Experts of a small language model: vocabulary 32768, 9102 steps.
Below are experts of layer 4 (counted from 0) of a mixture-of-experts language model. Rows are named router (the router's row for the expert) and show model dimensions 224-255. Each number is 200 + 40 x the weight over its row's rms, rounded and kept within 0 to 999.
After each expert's rows: a language model's description of what the expert responds to. This comes from a sample of Wikipedia text that the model never trained on.

# expert 5
router,208,132,218,197,236,187,255,189,181,197,196,215,225,218,193,205,130,181,204,178,201,247,212,214,226,155,244,202,221,289,289,205
Words in descriptions of a place's location, area and transport, such as land, water, north, west, County, Street, station.

# expert 14
router,259,220,191,212,213,215,208,210,209,263,189,184,190,256,221,190,279,199,207,164,194,219,182,237,126,255,257,154,250,224,253,169
Middle syllables of transliterated non-English names, especially Indian, Slavic and Asian: Kh, aj, ić, ab in Jayabharathi.

# expert 12
router,162,154,166,206,172,166,196,163,269,220,134,268,160,232,201,214,206,119,160,166,257,229,265,309,152,222,200,242,193,224,137,248
Head nouns and plural or agent suffixes after articles or possessives: year, series, people, album, -ers, -s.

# expert 16
router,205,173,188,152,182,123,230,143,211,188,240,188,234,232,212,227,179,259,137,159,203,197,295,227,177,279,267,153,170,211,246,185
Field labels and markers in infoboxes, taxoboxes and coordinates: Clade, Genus, Country, Coordinates, ″E, -idae, born.

# expert 1
router,178,185,219,214,164,214,212,220,229,250,136,223,184,256,249,185,183,186,223,189,251,245,191,231,202,207,214,184,277,132,206,240
Names of countries, cities, states and regions, and their word pieces, often after in or of, such as Kenya, Nairobi, Latvia.

# expert 13
router,240,170,130,160,260,170,192,207,191,247,152,133,208,172,142,220,216,171,266,209,181,195,206,160,210,147,177,157,204,124,161,173
Word pieces inside names, song titles and common words, often after a capital letter, such as D-are, f-rack, ch-icks.

# expert 7
router,231,195,200,145,183,221,217,205,261,223,211,185,246,208,208,239,233,242,118,186,267,210,201,241,171,206,169,229,302,210,170,172
Adjectives, quantifiers and articles in running prose, such as more, other, first, several, the, plus adjective endings like -ical in nonsensical.

# expert 4
router,149,199,226,278,202,205,207,215,150,183,214,255,218,135,222,190,144,187,262,248,203,245,139,257,226,149,188,253,252,251,253,238
Month names in dates, mostly in sports schedules, election and release tables after a pipe or number: November 5, March 4.

# expert 9
router,228,90,205,211,194,171,246,165,286,266,254,208,285,266,224,179,172,174,236,176,281,215,202,267,188,214,165,185,248,179,176,334
Commas, periods, closing quotes and brackets that end a clause or sentence, such as ", ." and ), as well as closing heading marks.

# expert 0
router,186,165,233,151,196,208,249,131,185,225,267,187,246,260,196,210,80,283,179,217,310,236,203,203,161,206,215,215,237,223,196,244
Articles and determiners starting a noun phrase, often after of, in or to: the, a, The, its, their, this.

# expert 19
router,216,182,202,197,137,205,168,163,258,204,197,277,178,197,181,252,208,192,135,219,244,199,314,200,181,226,151,172,239,207,154,203
Bare spaces and line breaks in tables and lists, typically after a pipe or comma before a number or date, plus °, $ and £.

# expert 23
router,171,117,255,220,195,125,166,206,264,186,256,164,233,200,152,211,179,223,209,181,194,219,162,134,200,213,153,139,184,196,209,202
Pieces of European surnames and given names, such as -mann, -berg, -ger, -sson, and of de or Le, plus job titles like professor or writer.

# expert 2
router,254,186,186,146,253,186,184,184,208,195,190,216,225,172,196,184,206,172,256,209,180,252,208,196,161,295,188,232,212,134,163,162
Section-heading and table-header words and pipes, plus assorted connectives and nouns: See also, List, History, due, use, and.

# expert 6
router,198,184,251,185,157,220,188,144,269,246,130,230,220,234,154,253,186,280,219,162,295,192,283,216,158,184,163,227,179,195,263,221
Subject pronouns, possessives and auxiliaries in biographies and plot summaries: he, his, she, was, had, who, would.

# expert 3
router,187,238,232,204,255,192,234,211,173,176,228,220,224,199,265,231,199,184,159,185,216,220,185,222,175,244,256,212,215,208,185,247
Tokens in sports results and squad tables, such as Cup, League, FC, and country codes like ENG or NED, plus team and player names.

# expert 18
router,243,146,217,213,172,122,250,141,232,185,272,201,227,186,145,231,248,159,216,199,207,218,215,171,192,229,202,251,177,234,230,206
Chemical formulas, LaTeX math and technical terms in science text: +}, _{, \, H in CH3OH, vector, activation.

# expert 8
router,192,190,275,134,269,148,240,162,206,199,271,306,173,209,205,204,199,212,187,185,187,180,227,183,210,205,225,75,210,125,253,151
Opening parentheses and quotation marks, and the first letter or piece of a word right after them: (, ", f in freedom, mis.

# expert 10
router,218,236,192,168,139,174,206,193,196,167,263,201,200,289,188,185,177,218,169,188,261,196,245,236,143,188,179,195,205,210,170,261
Single digits and small numbers inside dates, scores, years and table figures: 4, 7, 3 in "May 3, 2018", "3–1".